config.toml
n_layer = 8
d_model = 256
n_experts = 24
experts_per_token = 1
d_expert = 320
d_shared_expert = 0
activation = "squared_reglu"
moe_layers = [2, 3, 4, 5, 6, 7]
router_score = "sigmoid"
normalize_top_k = false
routed_scale = 2.0
balance_loss = 0.013
balance_bias = false
init_std_router = 0.0162
lr_router = 0.00115
n_head = 4
n_kv_head = 4
head_dim = 64
vocab_size = 2048
norm = "rmsnorm"
norm_place = "pre"
norm_eps = 1e-05
positions = "rope"
rope_base = 10000.0
rope_fraction = 1.0
qk_norm = false
attn_scale = 0.125
tie_embeddings = false
parallel_block = false
extras = ["capped logits"]
init = "normal"
init_std_qkv = 0.0289
init_std_o = 0.0289
init_std_up = 0.0289
init_std_down = 0.0
optimizer = "soap_variant"
lr = 0.00306
lr_mult_o = 1.19
beta1 = 0.95
beta2 = 0.98
lr_head = 0.0112
grad_clip = 1.0
warmup_steps = 200
schedule = "wsd"
decay_fraction = 0.349
decay_shape = "linear"
final_lr_fraction = 0.0
batch_tokens = 131072
seq_len = 256
doc_mask = true
train_tokens = 910900000
steps = 6950
dataset = "wikipedia_en"
Below are experts of layer 4 (counted from 0) of a mixture-of-experts language model. Rows are named router (the router's row for the expert), down (a neuron's output weights, with its number) and show model dimensions 0-255. Each number is 128 + 24 x the weight over its row's rms, rounded and kept within 0 to 255. Numbers have three digits each.
After each expert's rows: a language model's description of what the expert responds to. This comes from a sample of Wikipedia text that the model never trained on.

# expert 22
router:128118101087125111113147136150170127130108109137152132172124076150128147070104090108144097133123126095084134110119149163142120133134151095112128131125146120116137100103144126134131110138135135150152112128135120108154137147103117107151118116091163141163141141178116109122115125153160128112142153123156126182116135132128126103168113093110110156064147112112145148139151130141150158133183113127152105170177085094180120083089145160122130120131121097143138132188128158121158113118154111109147133155166164175180106105192152128147110137147177115114089087148131169140147088133152133165154129115139148158127097161121120153103111148134122091141093132125104131156174117133146114114183123126151127090127143115133121142154134134144095105145123126145168132140120116179126102127112173
down0:086128162074153090074124119104135163168109140128157154086176122148138163123118172137148129167117165169129122124163118115117142131129135126116161142166130141110139092086173117114160067126111104130102114106131183131133154110154133127139157112129140103100131135136109114141154153106134158118118158161096112151138133157117136152151175106137163132131130139098169147144144145108142105073133149110134162194155126157139106142125148132068098121146128155130105145114114139106144085147164146182126161112076148106119137130157149147137133139152133133117089178087134099118137119129131158142139134150165140145069100129125122119143102171113128153121196145160152113134120170137087107129119111124130107107108138104149105139155140141112116112161106122113124121103152116118161121113148146
Adjective and noun suffixes

# expert 18
router:098141114103127147117156173137143130148078094116144125156109104113147143088111102107139108140109096129103142115114149174120136148135153120107107143135131131135137099131154133133162111137116098146142100133143116131129146080125145081120065129108147132136142167166109134100102189103161158143135135107141179143138142120108168128172108095122130163088134130115163176106141122133139132105132105134117100162158098122129131122114091173125141143122084122149136128192120134082151124105120116119163161187164170166136152142173123076145093124158131093092134112171128109091148087138140132113173153119139120131112112145101117113121099117142143140138077111117119086119145160112167091117155114121121164144149125155131137149135143131163127109150087141153168128139123104137099096115181098
down1:142106147118130184146185195130125121131116112149103154137078109104125141140128101119137079133132153128171148136122152102135114183111126122151138109141126104125136133158132121137165162122087128174089104140140133090138139135143119121111131150130137161116115121123146084122124141112123132118123147130133108135147156062123097177107143118122114117138155116164140118119137119100168167180122139145125148130161117137124159178125118136134142139146122127178103134103067104112164105118139110136135136145164133097110145116128169142129151157123154118122160094124115146143102189122138088097135127089125063115077114149110126161158107165094183115132141128133151125117110126131123152135165121110109116187153094139082145178122144113134150126142135105139211119153113124090133115151121119
Word-initial consonant pieces

# expert 6
router:127115104088107140122134170132113135117076095110150111168132087119160133127085103113120106108139102093057105116106149191147105158139126116120159157142116107117137138123132161142155116146125112154138132110152083094132160120084123128135100095108151151153156102127162147136141142155175141112145144109152147159140176148123124097140111097125108146084073139146119166110165082134161121134146123128154118168106124131143114124128140116118142117098108114156135128182086136157140155139157100114174128163170169141142112170175115109153111119136152122098117119148129130108156119144128140114144142129142099169135135110126143108128096094144137083115064124131141122161160121093151096094154130121145126137125101146123126153081154118154105111144114143202158120127140109152092098148128119
down1:097106171141131136094133108138113114156093090094066150114128134106140156115160125161165129161095096128156144124153124146125164090105141158106180147140175115119131137099146167147135096123177100111140151086147121131100141133153126132129139128130140115114157118127153132119152127130088140096120178146126124146150126141104139150129170135163157128145110095168096128120132161141120123187164128136148142088118143139118110130129115093155133107136108155053097144113132128121155089118117112141126113095136159187137150114153137124086109121144137157151149134094129141148123119119132075126114126130096110161140130135141108135125142171144149088102116137103089167109173140102145110109079163126086093137089167113188116104143132144158120122107121095121155178095146124099126094117107139
Sentence-ending punctuation

# expert 5
router:130162120121111116122151139139177134104106088143150137148154101156140127110094152112158138143116067164128144093131132144126123115141179081123124133128104115162126126097121115112126112154107091155121133122117137113134155102111116108132126145145172150146138153142134131139142141068144158107106117120167160147148163140166113095148123080156097166119091137163152145151199134113177118145133121094120096157145105109164163112061119143110141126095108084154155129193119131151161146101148099130154122128134120179140112133156136115131103123126133119117093122167100165110139095120137107152169121121138130148160120132092141090132099159165121076164137154110121138147139145102192087093160117152146134098135106137105129124135142089138084119147143141148134126121146114132124122174148118
down1:125135124111086166084156133108096103132130153150143152107123138090149117117119120158126101128096181089132168144094101157153145181130070133129125115170108125115118116142135149132127133111133145094116111106128119161110120145122140089124124110120146167143132183113147107113131134121125145151087131128112156174113202106132153055144078134116121065083145106106131084116091121157128163118096133162140121108119126106107157147162138152109162117101124130127173158133131126136110134166112104107093112118155094170144101124101139110140133112138140162174174129142116130154132081153121129124098112094113093140155111130091102092138116118136138088114155107122145134099116137155154129143167107144104141152086106113080110149134109114147124142111116123154139115137111133177141163126094114
Agent suffix er/or

# expert 13
router:157111119119094175095162175148135119120082062100143081161116065171162153092100124071166136169125094120103115103113146144117112133134138111115117174106121120131149122100130127129129114131153085144136114123131112106100160115098155124150081131107161139150135136142148144144112150137148131115151139107168136140120131166121144103144114107137129119104110147149131151136135130131155120109155082123134105141153083130144124121122103145132158127121125117159164085183095136107137120149155107082144144161140161145167135131156103136179100139149158126116103070191110127108148101150143122143154165123139132137127122191101113119092086120103146118175107151115102121129168160114174106100172123132136138129134139151149124123112137110150111120130121136148202122128126123136109116153147127
down0:147103138173120145158148130136106137157125101103083097116151178125105163137135160109100167144119092137129142166139118092135139135158157148115124151144099132089101134171168116144104134123157132158128124134150096133093117089142152177123138124132108116188111126108077157172110152143131132141131097123162129117111124098102088100117117080102111137111131140159131146116109097159134152128070144139120130109101091088128116129133144095120125133112164113138139120095148126150152139137128151097124189120114129176119143161147180130117114153102067127145113116101135146148128096114084107118132107171117099104166149103062125127187138143132129162140111121097146123132142124152158139141102136114067161163086168095136108146107108130139127139121134154127120144120118173095157127128114154
Space before numbers

# expert 16
router:120149116115085118110150196170128104122103110086128117150170103120139168122125126085155120152128137141087122117140146196157134140126138096103087156086146093101122131125115126129143105158127118110144083124163115118149202126117132095178088089139171133168124129154141131100121123113108133152128181111132169135114101125133107107145125124131076128110125150130149141115113121139142106151142083134153099130156087111146109112130130130118147123101096109138131099179126132121138138137128101109158138146158140156151106138154143098138114112129146104101100095170132146120146107150172132153145161102147151131114121133132158140128098125136176141148106153107091097165155165090146099119162094135172167151143091145117167119081140102161098114141105132130143118160156124140076106148113130
down1:114152135153124074153143107078135107145146134170122167146145103133157160120129141118147120146146127106135118143122144096081098100173128140138142149138114114127129125135139100108126185115142162131160131143147137121188126123106136088179142127131123126141103154131146123134098112103137122163103118106100134107117055110134130128088169113147092099156140117143107128094095163132142133124146157113129157102106158134124134133132128129107140110092160147077135178129130167138174115097094123113151113182128111115120097147122111149167138097121117147118132132117155134101091094163170095131142175133110097167137129124161140101152113125192127108102118160114102120132118151101121156116165139171094104136142153104095130107099119113145132173103164138119055151154137118095137141101153171
The and ordinals

# expert 7
router:126113096119108124109151151137161149139112096097176092142094087124176140118116095134152132125119067093117128108131175178172123136126149136122143150112129149143151156135124122144133114134097130133133095120162156123106172109102160103170151109087124131150137116143127188124123144122139142126130126114161167149102166177100107150162125089106114147111168147146104161133129130136127105125180104115137086141136090112150114135100093151100116130127095126131143079136100142127138146144109132128148116115151150158131135123133124096155106123125146102112115097162132134113178100168115116169186153090148142128102143120094126118157120102108180149172118141132114160119140122085143095128128100168131096085158123143154124135127164135168099134146103127175160119145142121148116092197105116
down0:140107131113165147145117154134138147143137121157145134115141132149105132123085140098167159139123131099093106100167170136080124148187122101131129133129140115133117097123161163165102091145122137122113092135119107102106157149157143138096120104138138190142156114144123141115097154099124085139150140117082172120141124149106135126154136120108147150086142144125106104138128137176148092103105169127112130150072081158140089072114157120123095114137124161127172161110102138097114115105099132141173108126088080194156132167135120110144113116145126100094170130109097084124119131124118131123129119100140146151128119133148074172118108127131135100113124114150134093088119121147170107125168107071122146111085112138105125157179118114118138120141153140101143108111153094136163153129126123
Mid-word t and consonants

# expert 3
router:119118112138095166115123138119137084102082093089115104171111108119142174098090127136153166121130127126115134117112142115098119136103158134065112124149159087139151170076161120139113118161171121140128089110123107138143135143074177127123115127114138106147149144144096138122102150111131172133151129125109124127103118138123155124142130132124103136095106128115128145123139081137131153160122104132154096142166118109165121129080124142132125157149098112198180124146089140139176172104177128111134149168138116153133121181136115089137109135151129161124118096147110120082161099165112116148128135089139126155124135186077151137118104126139128125138110158136112113136129128104147105131135108133163139091112128109154124128127130091156078102155096150154195131122133127140142105156171155
down8:136118154082138115133104125125144139111155150141098146119120104137145130185148108103122134133135116174168092115098092076117132137124123140110105107157143184180147165140152093136143083170115110136125132162142124114109093112112099109131146135139155178093133153081108076125124177129105167139100130150102099144093090137117149109090166168149116129092142107161111109123142107100176080123166148134147130137121119104118133144150129138151138097098132119139089112130114154210084110153101114166116124127158128160119108147129104114114134135087105100137146116164127130127145111078121132129120148139149082134107103133103140109148112162119107098109103134096079138122121147149137134130119163136152138113111136165115148087115119166088155162142113145128151129155161145091110137144149145
Infobox field-word endings

# expert 17
router:144139100132065150097166177150153131116095083147152077158136084130183141085098147110162102152116112099118100151117145168146144129138143113123125142130095118130133117124134140131087113158134106107141127118151126118154156130100160126159083159143164162157172150131094139116133127118177159120139131128127146139114144143123155113135097099160124160109093152148126140137171133109117110126184115122149120174109086105136105125123104133112170112140108088133158131153089156105131152125131102102161124164134136162141088161178105129132114141153147125154122100164130128095204125135153137157141105151138127138151090148110120114105086124104154112178103133138073124102169139077122111079148107143140145122102103157158141144131161139144110130127132162136147135118113134148122110126152126
down1:198137111073153121159146137142122128162148153156165115126164126068097158134125119153173133093107092119090141151123100124099093127142137125151134147077116128127152143166102135147093122129147150129147158155133116106129110152141121117082095128123120136126176162113115130130124143121140129142130098100083134098133145132096133102110089138130111146075124086114156119133133127129143128110132125092135104106132132165112149141134170100115108144149155140123121108150114159173134133103132105158129120118128120181135127082125107098169094139123138129125115132110137105149162106144136116181095101125128150153066109094098106126127141165145126157079122105128134117129149161163099106177148111119096147161148118165081137101129156140115121126111179177188152090111106121125090128153164127
Vowel pieces in words

# expert 19
router:176121098160100181114173141170125111083136133115140124135128100158118143105096149109141118147097122129110127097132174188175140144089166142134130121127112135085139109112113141108091116145148114152109143114145126114098141096123141077134100122096147136144140153137149147138124176121149151143102134093128130143116159163114069113160132109118082167136090152114135170106179119147131145109176131151134127135128105142164116109134095167118140125119117111113165089146108161165121154094140112129153140136124160170155088126181106140135097123141173129136095101153086165065138103136165121147157128129132111155146147137112115117119094099118154144148123148115080119125139146112147114098128112116135151086122134152091126122154166153154100140141112142167166128143177142127133117157147143
down1:124137160164168111124157113129133164121118108095110112137117134126119111088148129137153152119141102166109145114137147128135140131142104174092105124103138118106137123140135115106136135145116110128131146103101109156096133184167163143118078142136152121106114128125144125102074148109116178136138117105109140165109105163118085120130165110133136144123138104137176145140140150184142120104125131139093153157130177134147144078128168149122154120066113125114164123149124147163103124141134092161105142124093127138165103119151110140102095153154075106178173139165152151175138090128152188125099130165084134160151129138149128088147111119085128124092104080142120104136135125135089110163147077138136150136133168123128181158180106133126155148126161118140120104146140109143122149137131112
Letter c and ar pieces

# expert 15
router:161149112128103155096142161175148088142121132090140099183108098138141123095101115135184114158151126107133117101110178139140108139129127079101117136130133089108158110133142125105128103146170092122122104131153109107125126139117119105172131134111174149150146118165141141147081115131132128135142150083136146135150117153130125137140136121111110142070110119118134116139159151129166130109130101098141076129178114125165122099120103120119192164140073127187165087189113139134150118112128102114128104159164127170138105139145162104139114101139163127122109117140136131109158087144140137116138142122171141153133111156090100126126108126121161094153091118107115103183139132088134100109144136130148154120152138141111147129125177126143101115132113140119163108094153161144130080185145109
down0:162107137145161171125142183153105149079142139119100124149166130095136161150117146183123127141156184137137124153108163131103107087134121141109155113132173121099159141135133127145151118150149126146142168098133123118125161133127139094121132106090086118101135112131088111121151074123095124058092103102133102161112134122106142164086158128132085092125114140143130098133119168133115117123095139111139149115137109108111101126139178147128108126079134125135166135113125125152146160086133150121128113169077098121106118201168087131163126129143116110102115133165108109141111109101141125098121101093150129151111118101052148156130101130089129127130159158105118116148108161149096130133113089116121132134119102120127113144145086088113135120134104138158142149161109107138137142169141125
Place and institution names

# expert 23
router:135164101104108174104148144152136084096087080123149123137114102132164139070113135090179114180107102153049116125153156160153137172130148121124138143139123117130142110103129120112135121145134097136159087128133124133115139136093133123139109118129179132131178139160153110114095133148154160129160162104140137135121156109135132104175110127118109151083113114163148126129129100149177102120129071084142114173151100128153145129095092130138154148117109123145148124171098137146168133137100104120191141157144127146113131120162115133130082118141140094117083096146115117119171099134163129133144151114145115147123134139069128088127088119090176138146063151116099120136158135108128134135148142132146136109130137131131151126130134110158130091137146167165167130118131107134125113128148137
down0:140150119140107130109113099120128148121102119115095145087148092138090122130154109090127099135101145135150143170150102098162156122141114136117122113073140083103108095116133115133135144121091162098108112152134135161132102164128147157126174170115149110149178137170116094101144146137121162146140100137108101112123133136143148100124121109115122163106098096113113135138095107143119128126095088109110131151097179114088117094135145094124181120150135099138098184109122103127121150144107154156114138122078156118114083145098155163123137094133124154114140117148143115155139092107087123125112144110129160104083099095162117142102116107142218109139107147138169082145111134133137116141135159112098114130156110126110152117145140135157176104141199156100110148144121110136121161095144132
Table row breaks and vowel capitals

# expert 8
router:151120107151068126087187183139147117145106119104135111120116125162168147107118125125175118103127088146092118105126156176148133109102152096120109138122134127129162100088132107113128117125116103139089116084142086117124135153102155104142111124135159170142144120147147132138146124102121156124134151130124134144137100162117133141151114081090114131077136158151124146151182132140138085121177100127128072165131083141124161111116124165122145127106134102134158091167126131126176132139140116116175166132134132164163158131143125126146105112170147120137096095183092138128125092155127101123170122142143151169138130113094136129123103111133146143158057133130073137130130147119156129097148101115130119104155112117123122098114165107158068091138116149157135120135161105130116128137156128
down1:135088163135103132131076138127147166105092152095143164110145086156108134157129089134128141119093144127142108143119119092164119083115108159105162131161157158131164127108141124147174149134120145110147110126128137106102124084098119132120119127177158094139107127110113156061147148123121149154119096150136144171063123159124069137101151115184151133152144128170099133103134132126124112150146112122129121159176152133095128134179108128142172124145141111137127162096093127137138162099142123138138156145146138163121100142097128154135163084108136143193108127121131140125135146082105118070092085124113176124104128141144139162128114151149150102095139103182107092121104127137123109104140117121128132152129116117102104127132136130149120164117167126116144083111117116150151130140103089
M and e pieces

# expert 2
router:129137111126093128110153151110143118123088081076125118158114106154162176087099120127177118146105088086120128103111148155117145113101169106101113142132106105126155121113120132113134110173109140174122122112115120116155151141099108102160103127101152164158130118126135117139094182156151146160158175113170164132128122124108152120143138127146084156115130130146145130120152148127153139121167096114156082124114094135133120105093125149098130132140093105153131121183105131099130154093158122110185129171174166144126104135145113121184097108156164114126111098136091163113141107161161116138153154131131099139164129150137122132090093131127135146127082119125087119135161132122132086106148104159164143089122100109157124152116174100147091121121117129145171132143158106151146098141150113
down0:126111124091129165093140127142127207110075157131168126148117125173118110142131151153134115174162172125101086098135150104085110117147133126141132112146136139164106081098147124145127126138177105110105107099130132144115127025106146119111110076118103121160103132154112099173089101115101100133124105176154096116100137128103112092107160141102120116128176133118168153111080144168116130151067086078117139117139101120143157097123161122103129141104134095143119070167116142144110122127127125105077146166173136111125131135132123106133143123133141130151151123168107139111125130139136106130099125150130102135128120113129140163149140139142143164152147112144127127138143120111135160142128100133152128111091106118113078132143149099134144139126109070124141136137139121112111137149107133
Prepositions and table pipes

# expert 20
router:150121092112131150123121156174123141095131113120151110175110116128135169078087096118150113167083121135066133074132149144121105133091161081129102156101131114127128104123149129122137107111103078140165144116121101109138152145099116126130126163135146164139107145156127147130121172115117135106152112124111169154097115154148120112124119127115109137109144172147145153174164145134120145125176088087150124127168132106133147130072112165107114153085127100200145136155141172114140116113153128123159112193143146159110091120155142146172090140115134131143115129151142154143163096143122166165146130098155143119152127132100141114120119129148141120118098129142086131119121122106142116058154121114141126110134090126146132169107163117175134122166112150159144113107143128149099113159153119
down1:185139129067127107148154129151124118119124120082122125128156102089150151176087150142143117152143114144164137144134123130117133163096165100119163128073129138119155164128094099126103096156159169095150150134167120153159119121168084142111155172131145111122110140109122129143164132146139147080137123142143082152114139094086147143123100118124132130084118103135167104132147118146106101140125149139108132142119090106153125138110121139111113121163135111116151072101139119158177161110172114153138147116121141124164122106104119143130097127147139151123093116119149145108141107138121081106092101159140137090131138088159156160134118141154143133102128166087140128168102112162098108095177128142153123148077165159131122083129135081116110153083152164133139136123146171109130115097133121
Inner word pieces

# expert 11
router:087100102114133117124131140136157126098096073097145102165129104164156138099120096092163104147096135117099101128109141185138134143109134069075119138135115113107134106094137144162126117138129135139158101116160153085112136080112136120151144112132164153167127168115102153160106140130156131129114154127121142155139154134130106133168151098105125131119105131135148139142125109137146133097177143105162109153135106106148145119132133140121155116123108105133127148177088144112122130116139111074148157132165125161142139163191141112166118142128145100123111092178124158115142107184143119132156135084142141134109139122125093106102066145115165105162124135109081139148159141111127106087185120119171162139093122110129124125148159123150118099156114141172175092126160131169130139137129136
down0:149133128125141126114116146109128136117118105086143134138195143143172156130126170117158135075129091133102139157133086110135122190123155133106170124134101126122121123172170147104099179157147145098142175106117109102137108081137112107189179092109126139136144132128113095149123124109147141083117106147117097131150169136146133139079164132148122114135118177123119144161155138064150104105169136111147184158131144146090122120130131111065174101095117141140113124095121142125115057145131127121114157103099092116102120161120091135111157132147119147127155136156119124170129101122139116104130125097147148123132117128117126153134119121110113083154164131142135103141110127110142127119151115096138147119173112136127164098131163119088134116153126121110110123137143191117124103111156142
Auxiliaries and function words

# expert 9
router:126089120134095138109153139153141078127107117119177098149109101156121159134090116112139123149111117160098139075108165151158129136121144089124126165115164124142141111104121114128108119177133100140122120098128141116149127144110142075127121134134181165189179128156139156106121160178125148110117172139158173129127150139145107089174116103101116124107107142167129132136133127147148143135109069114161128174141075129127118142106090097131124122111099114117157077153122146147127124147175112096137152133132179156161137128137109121144103142170155074127093128140086112124150095149146142138145113123154134149158141119147151104139106129121135169104123144127095121112157152110144113100152137155140127096140124187118119137115172144138107118162101119153147143132178123147154124168101170
down0:141128130076088138142148137135116130115139128142111136143112142119169121127099141149123123153117119154148125149153142134148171115185104105106057126117161099132129119128147115170112145095141149090148130085117123099104146154118157130144112183106091139145118167143110142145133169057099123140139117141112143090148109092081171106167168131133120107123101169110114115142153130122149123144135122131132090129171102135126131136141134127075192127118130125135137119119161075145140113117086127093166176190146156123140162132108102105120085126130120111105101110133149128162140151102132135161166121136140107115128132097124089147112118109155159107102148095120130109146124154107141162091115112134127070147149129116147127133146174124130159123116099144063081118130118108120137127088084131
Letter g fragments

# expert 14
router:165119128097109142106135156183153128101100086091118101159110117157171158095099117069148141141123102149111105139083142178131117153093118096102121122129132118110116123098154154121113107137110143143157105133157127096095155150092110119144116125124124142138142126168146127143123160126127162124100149144160148138132167115169101117166129098118109157110155105134101164099143112141129135119119110099156121173127104099143132100101112142130161103093104136161131121163085140111120098144100109120140116152179172151138132131172132109173125117140128087136106114146085156095138105150140133136152143096164115132157150156131110117088090098106139111140092121146103126145122139113164119086199079107150154120130095109134140146138153074142125134146105144139183135122177155164140125138150153
down0:106100078141131139169143102130117122121085130134132093140161151120144092125083141133126159145112114118159115107061158161139130167125159154095091140150142152172144110135129125114155029160087124132128155128156113127155161133111120139131154145142113116121182127181174141129158142142143124109119158174115153141153111135119100189168121131149112132175128111113120100103134136138120150123102107159116145126120129133123124119138144078092148134135129118142136111136091161144126188151149131140130151139182133148141110144087124148098140116129121163129124184122157139124132134098129144147119158126091120112119167087097122130066142144123105116129143175123135108127141131136140104148124085141116134146120169103120068122138169098150133085172144141113094129139142117104123110148123104
Prepositions and conjunctions